Weights of a small mixture-of-experts language model, trained from scratch on English Wikipedia.
Experts: 80 experts in each of 7 layers, 224 ReLU neurons an expert.
Below are experts of layer 7 (counted from 0) of a mixture-of-experts language model. Rows are named router (the router's row for the expert), down (a neuron's output weights, with its number) and show model dimensions 128-255. Each number is 500 + 40 x the weight over its row's rms, rounded and kept within 0 to 999. Numbers have three digits each.
After each expert's rows: "raises" lists some tokens whose logits its average output raises strongly, later layers aside; "comes before" lists some tokens at least twice as common just after its tokens as in all text. This comes from a sample of Wikipedia text that the model never trained on. Tokens count by the router's weight.

# expert 65
router:506582466533506438535459533485472537501458494450469524425463503496525546513520500485414514464516519438499507537463504546573491552462481455513492476451512478458626543558518510509450473470474481494518454543437543556529541546584502470437530548459497408492514465466466481452429483491453522459530502497548479482511510551509478539484412533531428528490470525470496517490482489552486449486489
down0:493501452502525505568471509554572461447495499514449474505477489457547448476446512553547534494522514542512496577497497544459515429464554516536496496537509547551485582471453572481455405502530474440560512517515511501450563406524440472504536553495460531471458436568469537533509556580488519536546477446494517517514513494515443484514442523543563510440535520523531538473505498529478533467455
raises: " in", " 2", " 1", " outside"
comes before: " 0", "\n", " ", " 1", " 2", " 3"

# expert 9
router:522510558514482431562478545439503554496500491490525504459458447513533498504522406474461566394492481453413468507526516540514408548494495481596487491468447535495487528593542505487493522438440495563478468480434467542488512537514571475431447506477514472524591522522452462474449524467455551508540541504542527458485524544531494485528440512558430509572488454456562465493460488508493461509493
down17:511489468500476483519453515562438485449535559452503466519636498467522544520452552549554493525508467503451490495446528562508433530475473499522472503479499522509489599539440531517552463466520550566458423506481524422459473531496476435522495400524486527510459488566526497451564509430482442513481471529524494520476544505518541532524463507454513502430472451466520510467531419488490457566518
raises: " to", " the", " in", " by", " at", "."
comes before: " the", " to", " as", " by", " in", " a"

# expert 56
router:477487511488514441534468564496489497573501441512484457492463491509479540516506460502443563458456512449458536540578469446498464485534541453517525433491510542497493544518550473534502481489473479539556490534460461531523506488497494443462437526479460496491486639519486465436466486499482524538531524494550470420519533581536482494577446497538476533507359485419556482451433508464521464500526
down3:501493443512483520426517559537507482478538502470494576522549490511449527555507467461527426452511521540579560555533466499478469434521545531506506542562517517503533471406467502505565561472471548473548516567461581528468429536509492505500606436449486434541561510544422475429511490512517553591548556510529438504544476430500495523548435396510460497525487482532490591514418484600514469436467
raises: " -", " and", ",", " to"
comes before: " of", ".", ",", "–", "s", ")"

# expert 11
router:524469515515536507490502535443495566502476462484529507492473488508546489460482446501406537415459456501431510454481499470657382522550457521475464450471453487484637548529469586534512512509496550550493543550462499507513503539515496516494441478466502462463507572483498454453472472396485496488514527548576452438458591503561491469496445500531479502496465439489538495455443504494491476452500
down3:484457533470560464473533493512489558427445520515502551488539461469516563553477544472501481568485527470488421444403478479532557476492527462579399509455450477463480505483494430485587446444528484521479497411597520489496538607587568484469515456476503468503479524553468516527459487509439491546504506443500495532416526541500531484542515496477587435498486509451525451484518499515531502485513
raises: "–", "/", "(", " (", "-", " |"
comes before: " |", ")", "(", " medal", " hold", "|---|---|---|"

# expert 52
router:524503514412553465486503520406570522513509466518476525493468463576555497542504407476513582418483545434485521514497496468517450591513560486551495499527499526468516515528524511508476506468479440549552501527494473579439495483521489480484452458458534491476517662515490458427420527516496544505520535477519488400522594550512454503536458493592501513542414483468557483478466461502464476514491
down3:484514508530446473452502410523529502522517525472477499543491476424484562471528528548608546487483549505517485541446505495433487541531494459477558478495532503532452450523528489480476515486514478616442490519497517518469510475436581503462557440525389459478467566566496542490432423523503530545518545516490463531521467506491443543492511527471495486522485557510500547529563506491417511508484
raises: ",", ".", " –", " for", "\n", " ("
comes before: " of", ".", ",", " in", " was", " and"

# expert 14
router:504550526563567409471452536453536477556539482497477481391433420547560529509526428459441569511456513531460513460524503445595531566536471503519476503501446462554601491515464525481461509463484545511535497517435496489479544508503505510568476481414518493444562507477473467523449536469491494441566535474507520468514550535468480443494493468546465426532483499471498494456422502488517504433544
down0:518512570489498481507511368471599534488517419536496478403563546468412562493518468515495468552537569436543489482469555502524486466481502460487562478523353519583513507500472455457550511512544493491497572506537522432499552506406489481589482520531497501514507444495421502427466530542493405550471490508544482463434460498519484510518507524477525465467467546455541566514499468488491530596492
raises: "/", ",", ":", " the", " and", " "
comes before: "\n", "–", "6", " 6", "',", " USA"

# expert 43
router:474498508509507460529434538494479489565503510481479504430486461513524508489554393521460570448476532461445433511500482461601500592491533414522462455513466513490589542496563475497476494502447458503451440513463430566511497552509520509455482493438500516478497486502413413454430489481477526537533535487551527446510507523512447485495531438572427566535459454466521511503464521494557555489557
down3:487517539529463515479485474512455452509412503446406533497498496435542463504555514580470500508563424492415579486528470510445505465495507510542496561447485567473460551444532450541528517546500526551545517521549557456508468475495454520560510551457425525527515605480512520589409561561497440491529441555479464566511461489474544540471483576514522549468550528462526495528571489505491518488570
raises: "\n", " [", " ", " -", " as"
comes before: "\n", " ", " Yes", " Nominated", " Succeeded", " Won"

# expert 60
router:499468477493470391565440605441526508568506459474478493463453479502554484490476471502472523396480461472450521489510488493593459525490528459530536470517500510467603524525529551541483521464500481528516481545464556516490556511473531508496476538503492507494537528507471450449514489458494566520502523539582510434536549532492533483520462489578450479545447459444557552471467465432552501525523
down17:542514475449491563497503485505445476486543502491472466481503497437496460574559515511497462554495433521546475472484488422533445545548533487506480411492512435426532448573511537474517574445566501506430463479515544505464426515443529557509557501454583452465444488431503465531527563492563547452502512475477514513434559425454542531539447436472472442488483508558531477519491451479499515540448
raises: " and", ",", " by", "|", " in", " results"
comes before: "==", " ==", "===", " of", " also", " ==="

# expert 36
router:480533483524543491463477516371537516525507475462480495476450369517508522469564454504482511419533525514504483464496480472510412496465493506577506505450491566528516564587488525470543521513484519523414500496477537491480534494490494501450522453470560495516495585487456504438465415466427482526559546522553455496529520525494466523445447466526423542545425455475520507492465510527473525474468
down3:490464591514468394499531508493439463481485467482466486487496523458513529514442454491446507460478477513434530490550453531508546514475436513451492541519499495442511491456615566469530583505494493490547504505437508486493431553514472452492528545495459529491550479505455478508567509465515538439502510551508384517452529443512535517498480500518506513467480469431437530482517524484526534480518
raises: " and", ";", " (", ",", " on", " as"
comes before: " in", ".", "°", " to", " for", " by"